{"d_shared_expert": 64, "hidden_act": "swiglu", "normalize_top_k": true, "tie_word_embeddings": true, "beta1": 0.95, "max_grad_norm": 2.0, "train_tokens": 638300000, "max_steps": 4870}
Below are experts of layer 9 (counted from 0) of a mixture-of-experts language model. Rows are named router (the router's row for the expert), gate (a neuron's input weights, with its number), up (a neuron's input weights, with its number), down (a neuron's output weights, with its number) and show model dimensions 0-127. Each number is 50 + 12 x the weight over its row's rms, rounded and kept within 0 to 99.
After each expert's rows: "gets" lists some tokens that make up at least twice as much of what it gets as of all text; "comes before" lists some tokens at least twice as common just after its tokens as in all text. This comes from a sample of Wikipedia text that the model never trained on. Tokens count by the router's weight.

# expert 9
router:43 58 47 48 51 49 40 62 61 29 53 52 67 53 32 43 51 24 37 51 53 56 59 50 45 57 57 54 32 43 52 27 43 37 79 54 39 42 69 47 55 46 57 62 59 43 64 66 68 47 51 54 33 48 44 66 34 28 72 40 37 58 40 37 64 44 37 45 39 77 64 70 65 46 45 43 65 72 47 46 41 45 59 64 38 60 15 44 37 51 72 62 65 61 36 54 47 42 52 60 69 59 43 55 57 47 47 57 49 39 67 47 63 63 62 62 68 40 54 62 48 69 42 58 36 36 57 54
gate0:69 71 54 70 69 66 38 36 60 38 59 34 49 50 57 36 51 45 32 36 32 51 31 47 46 56 45 22 66 50 78 38 57 50 58 48 34 62 42 48 31 52 48 47 51 34 60 47 45 50 35 55 61 36 28 47 47 49 48 39 51 44 54 51 53 31 55 25 47 71 57 47 42 45 37 51 50 51 35 70 51 38 32 79 68 54 62 30 56 42 44 58 51 59 61 55 37 68 64 42 40 37 33 21 45 53 53 37 58 48 61 42 60 53 63 52 71 37 63 45 52 64 64 44 33 42 48 40
up0:62 62 47 62 40 47 31 65 48 51 52 37 53 43 37 61 51 53 57 55 54 55 44 49 41 60 70 64 47 50 54 58 58 48 62 55 35 54 19 42 60 30 81 57 52 38 36 81 38 60 43 41 86 51 50 64 45 50 70 53 73 50 44 60 65 48 50 53 43 43 47 56 69 40 57 41 71 42 50 63 52 53 49 25 65 53 38 55 49 63 31 43 51 54 35 40 55 39 54 75 42 55 39 71 48 37 51 58 55 60 35 58 42 40 62 88 63 63 57 51 51 47 53 47 70 56 62 48
down0:65 47 48 40 55 56 55 71 40 53 22 28 45 54 60 52 74 45 60 62 30 55 60 50 55 48 34 41 52 55 61 29 48 42 52 68 46 69 52 50 57 38 48 44 28 59 40 57 70 45 25 54 42 49 57 53 60 67 52 58 60 65 48 45 65 52 38 53 54 59 26 45 63 44 50 65 49 67 37 74 28 48 57 31 53 45 58 54 50 46 49 33 73 50 36 47 41 50 55 40 41 35 70 62 61 58 37 55 53 28 59 51 37 52 57 55 36 41 50 51 93 70 57 55 42 51 70 47
gets: "1", "2", "3", "6", "0", "5"
comes before: " |", "–", ".", ",", ";", " |\n"

# expert 46
router:45 46 68 24 48 61 50 28 38 45 65 45 40 69 63 41 37 61 52 64 49 53 74 36 49 56 39 38 44 50 50 71 49 55 53 47 39 67 43 48 48 58 50 56 36 53 44 60 58 65 50 45 49 62 60 39 45 52 40 67 60 66 49 37 44 33 58 76 46 50 48 57 32 34 68 53 31 31 52 42 68 60 42 30 49 47 38 50 43 63 37 71 60 32 45 57 68 49 53 30 54 51 47 58 39 23 60 66 36 45 38 36 41 53 40 81 54 47 55 42 25 49 49 41 52 57 78 70
gate0:34 37 39 57 60 65 49 40 52 48 58 58 40 49 63 48 59 43 52 64 57 53 67 27 55 48 50 51 48 58 37 77 40 51 46 59 48 48 68 39 56 43 85 63 50 26 54 38 63 48 60 52 71 56 43 38 50 76 56 49 51 71 53 52 35 55 35 53 50 46 63 85 35 49 35 46 40 58 39 43 76 48 52 32 52 69 55 36 69 64 49 80 51 59 33 74 61 54 57 30 65 54 52 38 60 60 46 60 37 62 58 66 44 38 42 48 55 44 54 55 30 50 41 54 37 62 45 57
up0:36 47 59 59 36 55 58 46 44 51 53 51 42 49 61 58 44 51 30 48 42 48 37 64 67 76 49 54 37 64 42 55 54 58 40 56 45 50 48 57 23 65 47 48 51 27 51 38 44 69 35 48 61 48 39 40 50 51 62 45 68 67 53 36 42 19 40 48 35 37 61 62 45 48 37 49 48 86 55 62 32 37 53 36 50 60 60 45 74 79 40 40 81 46 55 66 62 31 49 59 56 46 55 65 51 47 47 64 39 46 20 41 31 32 59 49 36 49 52 35 52 47 57 68 41 44 39 46
down0:63 49 36 27 69 34 51 58 53 50 54 57 49 41 27 48 31 61 45 45 44 42 51 68 29 75 46 56 53 60 65 46 36 46 73 52 51 51 42 38 40 42 64 44 55 57 71 58 38 33 49 59 46 25 56 72 27 59 50 56 36 50 38 35 61 62 59 23 55 49 34 34 52 50 20 34 41 53 53 51 41 65 63 49 37 57 64 52 46 50 60 56 47 36 49 33 59 47 44 33 70 67 64 51 46 60 54 59 55 34 54 50 38 52 42 63 73 56 76 32 53 51 43 37 42 34 49 64
gets: " K", "ak", "un", "u", "ang", "h"
comes before: "k", "g", "h", "an", "z", "j"

# expert 64
router:36 36 40 51 46 45 28 34 56 56 69 55 55 42 50 57 36 39 70 38 41 39 48 40 28 62 74 63 37 51 35 47 47 76 51 47 58 44 46 41 45 61 65 55 54 53 47 43 41 51 60 57 31 54 40 63 46 34 65 43 56 41 58 43 53 55 29 85 55 48 68 38 57 60 55 41 43 57 34 65 28 64 48 61 69 33 71 45 57 47 63 61 57 51 34 35 44 59 15 36 45 43 32 45 57 52 28 55 54 44 42 37 41 46 54 45 45 60 37 42 56 40 38 49 51 77 43 66
gate0:55 52 46 58 45 66 43 24 44 55 42 52 70 35 52 51 44 67 62 61 42 60 62 37 50 65 55 69 48 56 31 56 58 68 41 52 46 19 51 31 55 69 56 57 46 51 41 70 22 47 57 39 52 30 46 58 50 40 56 36 36 66 35 35 55 38 45 36 45 43 43 47 74 44 33 55 37 50 40 33 57 43 34 43 58 13 59 39 47 39 60 41 39 39 42 29 53 58 49 49 40 19 53 56 67 49 44 39 60 47 54 63 52 74 45 48 58 25 49 67 48 51 44 45 60 66 52 48
up0:77 44 35 65 50 50 46 59 35 51 30 44 32 48 49 63 38 32 45 44 64 59 60 44 73 35 44 42 20 52 67 36 52 52 44 56 48 59 54 51 39 49 62 54 70 21 44 44 49 47 30 66 50 51 55 47 43 60 62 42 72 71 42 35 60 32 65 42 46 45 42 56 59 59 52 49 70 55 35 49 40 59 58 31 40 65 43 52 50 37 50 82 67 54 58 48 52 53 47 50 35 41 51 43 54 80 55 39 39 54 48 70 57 53 52 44 74 34 27 33 56 53 56 74 45 53 55 41
down0:54 58 67 66 38 59 56 47 47 45 49 59 37 39 48 66 41 28 49 45 37 59 67 51 48 63 34 50 52 46 56 41 17 62 46 63 45 42 30 49 42 40 51 44 52 58 56 33 61 57 72 53 47 19 60 53 49 44 42 50 42 56 75 48 38 38 67 52 52 59 37 56 47 44 49 42 55 68 47 67 32 62 41 72 59 60 54 38 54 38 49 25 64 62 51 36 57 35 40 37 53 59 52 43 40 56 54 43 61 52 44 39 39 13 51 59 75 48 63 68 43 34 54 84 52 43 69 39
gets: "ir", "ur", "per", "port", "ut", "oin"
comes before: "ed", "ing", "ation", "t", "ment", "ion"

# expert 111
router:52 35 52 50 54 61 41 56 43 43 46 63 49 60 41 37 37 65 57 43 27 44 40 56 27 44 46 46 50 65 33 42 70 28 52 44 55 44 64 36 54 65 45 44 42 38 45 55 40 53 48 52 40 60 58 18 39 45 24 65 48 54 41 51 29 41 64 54 58 33 56 73 64 40 66 44 61 24 50 45 45 50 32 68 48 65 30 32 33 61 54 67 48 54 34 46 45 30 57 58 32 50 43 34 49 44 69 43 64 68 62 35 61 43 35 63 42 54 43 63 35 42 49 30 48 78 48 55
gate0:58 42 33 79 45 47 50 39 37 33 31 45 44 44 47 38 32 51 60 55 43 63 71 60 34 50 47 60 47 59 50 54 46 64 61 59 66 31 39 51 47 56 72 62 53 48 61 47 52 54 49 44 36 37 57 22 73 29 35 58 48 47 54 72 70 48 26 58 40 50 53 53 50 34 51 38 68 65 51 64 60 62 30 46 54 30 37 76 54 57 46 75 48 45 27 53 69 41 46 58 39 52 50 41 62 75 57 59 53 63 54 53 35 43 36 48 52 38 53 45 27 44 31 52 46 65 47 43
up0:57 73 63 71 41 71 44 57 50 52 29 37 54 35 35 45 51 61 72 52 52 57 37 45 44 59 58 57 50 59 44 39 35 38 44 44 46 50 34 52 60 32 48 44 45 49 39 33 55 45 65 58 43 55 52 22 56 33 59 38 44 71 54 45 61 31 53 61 52 56 39 32 48 47 62 43 67 59 55 49 62 52 58 59 50 48 58 50 48 29 65 31 41 63 27 42 61 62 42 59 27 56 51 36 55 55 28 80 54 53 61 54 28 14 31 48 46 67 58 40 74 49 32 46 58 57 60 50
down0:44 69 42 53 85 37 46 54 35 46 47 65 64 40 65 63 36 50 55 54 53 41 29 32 39 44 52 47 52 39 39 52 58 61 50 57 52 43 44 59 62 19 30 41 39 35 36 61 43 54 65 47 41 47 30 38 48 46 63 53 57 26 23 47 48 38 49 43 52 34 60 28 38 60 40 37 57 57 67 53 56 26 48 52 70 45 56 41 45 40 49 35 28 52 68 40 49 38 65 56 74 50 52 38 52 43 69 43 55 49 45 62 73 50 71 55 47 31 25 55 59 40 46 47 40 41 38 47
gets: "S", "N", "A", " U", "R", "C"
comes before: "A", "S", "C", "R", ")", "E"

# expert 105
router:42 34 61 24 39 49 51 57 65 35 59 42 57 48 60 29 38 27 57 47 41 52 43 46 12 38 38 42 66 40 60 36 60 34 52 54 66 61 62 33 57 67 36 51 60 48 43 76 36 47 57 63 19 55 45 56 48 27 32 46 61 33 41 56 67 60 68 46 48 52 55 60 72 61 47 66 64 27 56 46 36 54 51 52 51 48 34 54 29 75 53 53 45 57 54 48 55 53 52 45 52 57 52 51 60 53 59 60 55 53 57 28 38 47 52 58 42 29 64 48 27 36 41 47 66 53 55 47
gate0:52 47 58 40 37 55 73 44 62 68 62 47 73 36 52 48 36 45 42 45 48 38 46 42 41 64 47 64 65 59 66 53 49 54 37 61 64 55 57 26 64 51 43 55 64 48 50 62 42 42 52 54 45 57 53 34 41 33 58 16 44 41 19 41 77 59 59 58 72 80 35 60 62 43 36 62 68 42 51 48 36 73 58 44 51 49 49 57 64 49 76 59 44 71 41 49 45 37 52 76 39 67 57 54 57 47 55 46 49 32 64 48 42 37 45 62 54 41 56 62 37 43 54 52 53 26 52 59
up0:35 42 80 65 55 45 29 41 52 43 49 49 44 51 42 57 44 48 67 38 47 58 22 57 44 37 48 47 37 60 59 63 59 48 41 53 65 53 60 51 54 51 50 81 77 49 61 48 47 72 51 41 65 56 56 36 71 48 47 61 46 56 23 53 68 48 35 57 52 47 65 41 64 35 46 62 41 29 52 75 41 32 48 65 37 62 37 49 57 47 48 57 56 33 71 66 60 63 51 30 55 38 31 35 76 48 50 44 37 52 44 69 40 39 50 60 43 59 42 26 43 56 65 48 50 32 44 47
down0:41 55 50 28 46 54 39 25 53 70 36 57 63 42 54 23 31 74 46 60 66 46 58 74 66 54 57 54 56 50 57 53 43 64 64 63 42 64 39 62 62 62 55 52 36 52 62 49 73 55 42 52 41 55 45 68 58 44 48 58 43 59 68 49 74 27 48 70 57 40 38 41 42 39 49 35 46 20 48 44 58 31 53 59 67 36 60 60 59 52 41 51 52 45 59 33 56 65 48 52 56 70 57 60 59 68 67 54 33 47 51 32 57 31 55 33 63 42 51 38 41 56 67 59 66 39 50 35
gets: " I", "ou", "A", " E", " O", "I"
comes before: "n", "m", "l", "r", "N", "S"

# expert 109
router:46 60 44 47 49 43 71 22 59 39 52 54 36 37 51 35 52 56 36 33 59 37 52 46 44 42 53 72 72 72 51 43 39 42 49 51 36 40 64 68 34 58 38 51 34 76 55 56 36 46 29 40 47 39 48 55 66 64 44 56 41 47 43 45 58 54 47 35 55 67 47 61 31 48 73 67 57 52 41 38 62 41 50 41 73 48 65 74 39 32 36 41 54 56 33 46 52 34 59 34 41 33 68 65 60 47 60 43 62 32 35 40 37 56 45 64 43 71 49 65 61 62 58 50 43 65 27 45
gate0:58 52 75 55 53 37 24 42 37 48 53 52 44 67 28 40 50 44 48 64 54 49 60 46 59 67 69 41 45 60 54 44 26 39 55 67 58 46 76 72 49 66 54 63 43 76 48 69 66 47 41 64 46 68 42 37 77 46 46 57 61 33 68 44 48 32 55 33 51 56 59 56 64 51 52 63 34 40 64 40 63 49 48 50 29 36 38 55 51 41 65 53 50 68 58 38 42 50 69 49 45 50 53 42 57 54 43 41 45 43 59 60 55 44 61 55 76 58 30 36 74 58 78 52 61 52 43 42
up0:48 52 42 49 62 52 73 46 60 54 53 47 74 44 51 38 49 27 58 41 60 48 48 63 59 48 27 35 65 38 59 32 60 46 39 64 55 66 37 46 51 64 44 53 45 51 35 43 34 51 73 55 27 61 56 46 39 65 57 62 36 64 51 76 48 73 53 56 25 62 61 52 55 61 67 36 38 64 31 26 37 54 61 47 77 58 56 49 51 47 59 47 70 44 37 56 63 44 60 59 53 57 53 58 51 34 56 45 43 72 44 47 40 45 25 41 54 50 61 64 28 31 62 52 24 54 61 43
down0:57 38 53 46 52 61 40 48 36 42 50 48 51 52 38 52 56 37 60 49 52 70 72 50 44 63 30 38 44 27 51 72 44 27 52 60 55 49 47 55 48 47 54 59 48 49 28 21 35 53 47 55 57 58 54 49 37 80 58 54 74 60 51 50 45 58 46 67 61 52 49 47 80 81 49 48 43 52 32 51 49 55 51 53 36 40 43 21 49 60 35 58 48 64 49 80 25 40 40 47 56 58 45 54 56 64 64 65 32 68 37 63 35 40 42 39 44 50 24 54 47 52 60 66 35 60 57 43
gets: " ", " (", "–", " $"
comes before: "20", "19", "18", "1", "2", "10"

# expert 6
router:33 56 48 50 32 63 63 34 48 47 59 61 41 53 58 69 48 51 45 23 49 52 67 59 35 51 19 67 63 52 30 44 53 36 41 57 25 37 64 51 41 48 63 50 42 58 56 59 25 55 52 44 43 46 58 49 60 68 50 54 35 59 68 57 58 48 67 44 58 29 42 47 45 34 44 46 38 68 74 63 59 56 49 46 47 64 64 54 57 49 52 61 48 62 44 60 43 35 44 61 31 63 72 63 67 66 44 57 69 39 41 41 67 52 57 47 40 55 65 38 26 73 60 51 32 41 24 47
gate0:59 66 48 54 36 57 71 23 55 67 51 29 58 48 43 34 54 53 42 64 29 70 33 62 30 54 50 38 41 75 40 57 43 25 44 44 59 47 46 49 46 51 46 63 74 55 57 37 43 71 56 50 33 75 48 57 24 51 53 53 45 60 55 50 52 42 40 48 67 64 60 57 50 40 45 60 56 63 61 52 57 38 50 53 55 51 54 34 45 72 38 72 58 49 55 41 57 60 69 65 40 40 50 52 50 51 55 62 54 36 57 66 51 73 47 29 35 34 64 80 66 53 54 55 64 36 59 34
up0:75 38 47 52 54 24 32 57 67 57 20 57 56 64 50 68 56 51 59 48 66 54 58 49 58 51 82 57 48 55 55 46 38 64 61 60 70 44 82 48 76 38 43 43 28 51 61 64 66 50 44 61 58 38 37 37 62 60 50 47 43 50 59 49 67 40 52 41 48 49 50 55 51 58 56 49 31 48 36 59 58 69 51 50 48 44 23 48 45 50 69 54 55 45 33 43 57 51 53 32 65 42 18 48 23 33 42 48 61 65 40 41 44 29 54 45 54 58 34 40 52 32 45 57 51 53 63 53
down0:68 54 56 68 57 42 39 49 55 38 56 74 34 49 40 71 40 41 57 49 55 44 57 22 76 52 53 42 55 35 49 53 43 67 47 63 57 51 50 38 61 22 81 36 47 59 35 41 54 57 39 59 48 33 57 36 53 47 17 46 55 36 43 39 41 68 52 45 37 37 54 39 53 72 59 64 46 40 63 56 54 50 35 47 55 54 41 55 71 51 58 36 50 49 36 50 64 48 46 38 61 63 45 48 48 23 42 60 67 65 55 31 70 55 49 59 67 51 45 41 43 54 61 49 30 40 28 74
gets: "19", " ", "20", "–", "18", "."
comes before: "19", "20", "6", "8", "7", "18"

# expert 85
router:39 59 36 63 56 66 80 54 50 67 33 52 55 39 51 50 55 53 46 48 38 66 51 37 41 39 64 58 42 55 43 59 72 47 32 45 37 67 69 32 53 29 37 46 31 57 64 54 30 49 31 51 52 76 39 52 35 65 58 48 67 40 47 37 40 42 56 53 42 46 45 75 58 43 52 50 38 35 39 49 43 60 61 51 43 54 42 31 65 27 80 33 47 35 64 41 53 50 50 34 31 66 49 54 55 56 68 33 58 61 49 30 50 42 44 44 67 43 46 62 58 36 37 53 50 42 28 35
gate0:63 73 54 46 37 44 41 62 49 47 60 29 58 60 60 47 52 43 74 48 60 62 50 54 47 28 71 58 52 40 72 55 46 51 57 70 62 51 72 60 41 52 42 65 58 54 45 47 53 51 57 60 42 40 46 56 51 66 63 47 41 45 45 53 62 33 64 56 68 46 47 46 56 48 48 29 54 32 56 54 47 51 24 54 37 57 66 40 85 33 46 58 38 42 57 43 77 50 30 48 56 52 37 46 78 30 56 57 39 54 46 43 59 53 55 36 66 60 53 53 15 58 57 39 63 70 37 27
up0:41 53 70 39 30 64 46 46 42 63 61 50 48 49 62 54 49 59 45 78 36 58 53 52 52 44 58 42 58 54 76 77 45 63 53 40 35 71 63 37 62 24 60 52 53 73 52 46 48 44 46 56 62 38 51 66 44 59 30 68 54 64 52 51 57 37 50 47 59 67 20 53 57 41 49 49 51 45 67 37 51 46 48 54 48 60 38 37 65 27 41 36 37 50 61 53 90 54 41 46 54 28 42 45 54 43 77 45 46 43 38 57 68 75 63 42 50 50 40 61 44 57 47 59 62 50 34 38
down0:57 35 56 47 53 31 42 65 45 54 25 49 26 52 48 42 52 42 59 59 49 65 38 45 60 50 40 42 55 59 44 23 45 57 46 78 38 77 54 72 49 46 68 39 73 56 44 44 43 57 49 62 57 29 53 51 67 49 50 65 38 53 37 31 47 53 61 42 52 29 45 61 25 29 64 40 37 39 48 61 55 48 48 79 45 49 60 39 64 48 40 31 47 43 67 40 60 49 69 54 47 57 33 66 68 30 38 67 71 68 64 47 37 54 49 43 44 57 58 70 46 58 57 47 59 51 52 41
gets: "ation", "ing", "s", "ion", "y", "ity"
comes before: "==\n", ",", " and", " of", "==\n\n", " ==\n"

# expert 36
router:65 37 47 49 56 58 49 56 45 40 68 38 68 26 24 40 53 30 41 65 50 56 71 58 57 63 42 51 46 59 42 34 56 54 63 45 42 37 66 30 54 55 51 46 40 51 60 60 31 50 61 50 36 69 61 55 45 39 58 60 60 60 52 34 44 41 48 33 75 56 32 74 43 70 50 55 40 50 51 64 52 29 53 44 65 69 38 34 36 52 49 73 74 51 40 64 28 38 53 54 69 52 59 52 45 61 50 57 49 35 59 58 54 48 31 70 53 52 73 37 54 55 65 79 50 56 50 61
gate0:58 31 69 52 59 49 37 66 14 54 37 60 43 52 61 23 45 41 49 55 32 58 34 39 58 78 56 40 42 59 52 49 46 43 40 54 62 47 75 49 37 50 71 66 45 51 47 57 39 43 72 62 51 47 57 58 58 38 49 53 43 50 45 43 36 38 39 68 47 44 59 50 71 53 47 66 41 53 63 54 46 44 56 50 32 83 37 42 33 46 45 34 51 48 32 63 36 37 60 53 43 57 47 52 44 43 32 57 55 69 43 34 49 67 76 66 54 54 62 38 33 41 56 63 34 32 66 38
up0:59 56 62 56 33 57 43 62 64 46 49 45 41 65 40 63 47 45 53 37 55 42 58 70 37 38 36 58 58 54 48 64 42 45 78 61 62 56 55 77 46 53 47 51 44 56 49 42 52 59 24 51 30 42 48 51 26 53 41 48 31 53 56 74 57 71 32 46 53 31 46 63 43 39 54 35 62 37 46 40 52 66 47 63 64 44 50 46 70 49 70 81 45 71 40 74 74 54 33 61 44 38 43 55 48 46 60 42 58 46 59 52 56 42 42 36 28 30 48 53 45 69 45 27 38 46 45 65
down0:65 60 51 39 73 74 43 52 63 32 57 30 56 33 29 75 50 45 45 50 57 49 49 53 38 62 60 49 47 82 34 55 32 43 42 41 49 60 57 51 38 57 52 69 34 52 45 46 45 58 41 41 43 19 35 51 35 52 49 59 44 62 35 25 39 30 52 35 63 60 55 50 48 41 60 43 65 59 40 45 36 50 62 56 25 54 42 70 49 44 52 58 56 70 44 36 42 39 44 52 38 36 32 56 51 37 35 63 67 60 63 58 54 51 32 42 51 53 28 50 19 62 52 57 44 59 48 43
gets: " ", "20", "1", "0", " —", " No"
comes before: ".", " |", "–", " |\n", "1", "2"

# expert 94
router:44 34 64 39 52 43 58 69 44 51 33 67 39 55 34 28 64 65 58 37 35 35 47 58 57 47 35 33 65 61 33 54 70 25 58 54 57 60 72 31 56 72 37 53 40 43 40 39 42 49 69 52 44 57 65 31 27 38 36 61 35 43 42 58 40 56 52 49 47 39 60 70 52 38 56 38 52 34 62 61 46 56 22 73 46 46 41 31 38 64 63 53 53 65 40 37 43 59 50 63 31 56 63 40 58 47 56 52 47 53 60 42 53 73 34 47 57 43 47 66 61 48 31 32 44 49 56 57
gate0:61 44 50 59 50 42 57 67 30 69 55 39 45 39 36 60 59 61 59 38 58 40 63 58 46 48 44 59 37 50 50 67 32 41 61 49 71 74 63 33 63 54 43 56 67 51 66 48 38 48 66 53 42 51 47 39 48 45 18 58 46 60 50 57 48 49 43 70 43 35 66 36 41 40 58 36 57 58 55 35 27 59 30 39 62 29 38 42 37 67 74 57 47 50 38 61 50 50 48 55 40 55 46 37 42 38 57 55 17 58 58 52 55 37 39 30 71 50 40 72 59 48 53 50 21 30 35 54
up0:44 47 50 54 24 63 65 56 40 70 53 32 59 43 26 65 22 56 78 33 46 55 52 43 50 43 40 45 43 59 49 43 73 57 68 40 80 44 37 56 55 44 50 64 54 40 48 50 67 84 60 54 62 48 51 34 59 49 43 54 51 55 52 59 46 56 52 68 51 46 55 44 65 31 56 50 30 53 48 43 26 68 42 53 58 62 43 56 74 43 51 73 34 58 55 41 59 62 56 76 51 42 46 46 39 63 67 35 59 39 36 49 83 47 47 53 39 57 55 43 52 53 47 61 36 53 49 40
down0:53 40 47 49 47 48 50 40 24 28 28 54 73 42 78 38 45 66 77 50 56 63 72 37 46 50 66 31 52 61 49 65 43 46 42 51 35 61 56 51 78 51 50 58 47 46 66 37 50 30 56 64 46 57 51 54 30 37 27 62 56 66 61 64 53 54 56 69 71 36 39 54 50 49 26 68 63 45 52 61 60 50 64 71 71 43 43 42 49 52 62 58 60 47 41 52 58 43 67 58 61 48 59 72 48 59 53 54 56 49 63 63 60 53 42 51 42 35 33 44 36 48 67 51 57 37 43 30
gets: "C", "R", "S", "B", "A", "P"
comes before: "A", "C", "S", "R", "L", "I"

# expert 92
router:38 57 69 66 55 40 42 53 28 68 30 63 63 74 56 60 62 50 57 45 46 77 38 45 46 47 56 58 42 53 64 51 48 58 40 48 55 53 48 50 47 35 51 37 31 48 60 50 51 31 65 55 57 44 49 28 51 61 49 43 31 46 53 54 34 44 52 70 47 60 69 57 63 51 49 55 67 70 30 37 42 53 51 42 43 64 39 33 74 45 39 51 38 36 61 42 75 55 75 50 43 49 41 42 46 43 46 46 40 51 37 36 64 45 41 30 73 50 39 21 57 66 26 36 36 31 60 46
gate0:56 54 64 63 61 63 44 49 51 28 52 52 65 53 51 53 77 49 63 47 61 58 52 60 51 64 61 57 48 57 56 74 28 44 58 68 38 56 62 55 37 37 52 66 39 85 54 31 32 48 53 42 56 34 53 52 45 47 50 43 41 35 35 57 50 41 53 41 62 49 53 38 50 41 47 14 56 60 50 39 44 65 41 61 57 23 48 59 63 61 56 63 40 67 28 32 64 57 42 45 56 52 54 59 42 47 19 43 48 65 55 71 35 58 39 70 47 44 51 57 37 51 39 24 58 51 65 60
up0:57 49 40 75 55 42 32 48 50 52 32 63 34 60 61 75 49 41 49 67 65 64 53 67 44 47 65 50 42 67 63 42 54 68 61 36 68 51 48 47 69 71 33 53 36 54 39 47 55 44 51 55 48 35 13 70 60 58 51 50 59 37 48 65 45 67 72 69 34 59 50 49 69 48 51 27 47 63 35 58 53 65 71 39 45 59 56 43 47 35 38 64 23 63 56 36 50 39 50 46 54 54 55 53 56 66 49 45 54 30 50 37 52 21 40 63 64 37 52 45 47 43 42 49 61 43 56 43
down0:74 45 61 64 51 53 61 34 66 61 38 30 59 54 56 46 39 54 53 55 44 50 26 53 80 59 53 44 67 57 36 24 30 47 58 49 69 48 49 47 47 62 51 58 32 52 40 41 76 55 45 44 67 32 46 47 53 35 70 44 45 81 44 57 68 46 38 55 59 61 43 58 73 35 53 47 39 62 38 39 54 61 63 36 42 53 31 55 33 35 48 41 49 55 32 46 64 72 48 50 50 50 66 65 40 47 55 52 39 44 47 67 59 71 25 72 46 55 50 52 52 50 40 35 57 31 37 56
gets: "k", "ack", "p", "ock", "b", "ing"
comes before: "s", "ing", "ed", " of", ",", "ers"

# expert 27
router:53 42 56 36 36 48 42 36 48 45 75 73 43 80 66 62 35 51 45 52 47 51 60 39 52 59 59 32 31 57 29 59 53 36 51 47 51 61 50 49 54 55 59 57 68 55 42 59 53 64 66 44 50 50 50 53 41 34 47 35 58 56 52 52 50 53 55 58 52 43 63 41 49 71 34 64 44 33 58 47 23 91 70 36 60 43 58 32 38 54 47 71 67 36 55 47 60 72 62 22 57 53 51 50 53 68 50 58 55 54 53 39 38 49 32 54 48 65 65 35 27 51 51 30 41 63 64 46
gate0:68 50 50 46 67 58 44 43 50 55 45 55 48 57 45 59 31 43 55 54 53 47 37 46 64 38 61 35 40 46 49 23 38 24 45 69 57 39 41 32 73 72 44 55 41 69 45 54 45 52 61 32 50 41 56 39 43 60 40 47 25 60 58 33 47 56 34 57 59 50 51 55 53 51 26 60 59 39 41 47 34 53 45 53 47 62 46 75 61 66 51 51 43 59 46 36 71 51 50 31 71 71 18 47 65 62 49 54 77 46 50 36 37 55 66 67 51 84 45 54 41 53 48 43 56 52 69 53
up0:55 52 59 32 40 49 56 45 36 52 58 38 44 36 47 47 48 59 47 56 50 65 23 66 47 35 41 55 44 69 44 55 59 65 57 63 64 50 67 43 50 62 71 48 32 54 46 45 74 30 67 63 34 74 35 59 45 58 37 61 47 43 44 49 43 48 45 54 49 83 49 47 53 48 43 41 27 45 57 46 44 59 65 52 58 39 68 30 43 56 59 48 70 58 32 57 43 56 39 66 51 86 46 53 54 34 57 48 49 58 61 59 55 56 34 39 82 30 39 41 43 62 38 28 32 58 51 42
down0:42 58 48 51 50 41 36 59 48 58 31 54 56 38 48 41 53 56 68 46 41 40 51 52 52 30 47 42 48 49 70 56 28 72 43 49 46 25 73 53 51 54 63 56 39 28 44 40 60 45 57 55 49 72 36 33 22 47 53 71 26 43 44 63 44 42 41 62 32 59 40 44 42 43 59 40 64 53 41 36 84 45 66 56 59 31 37 57 53 38 47 32 53 51 67 59 50 45 62 75 46 20 65 58 72 28 48 51 44 41 53 44 63 46 41 20 43 52 47 44 55 52 51 58 59 52 43 38
gets: "un", " Mar", "on", " Fran", "ran", " com"
comes before: "n", "g", "s", "c", "ce", "ch"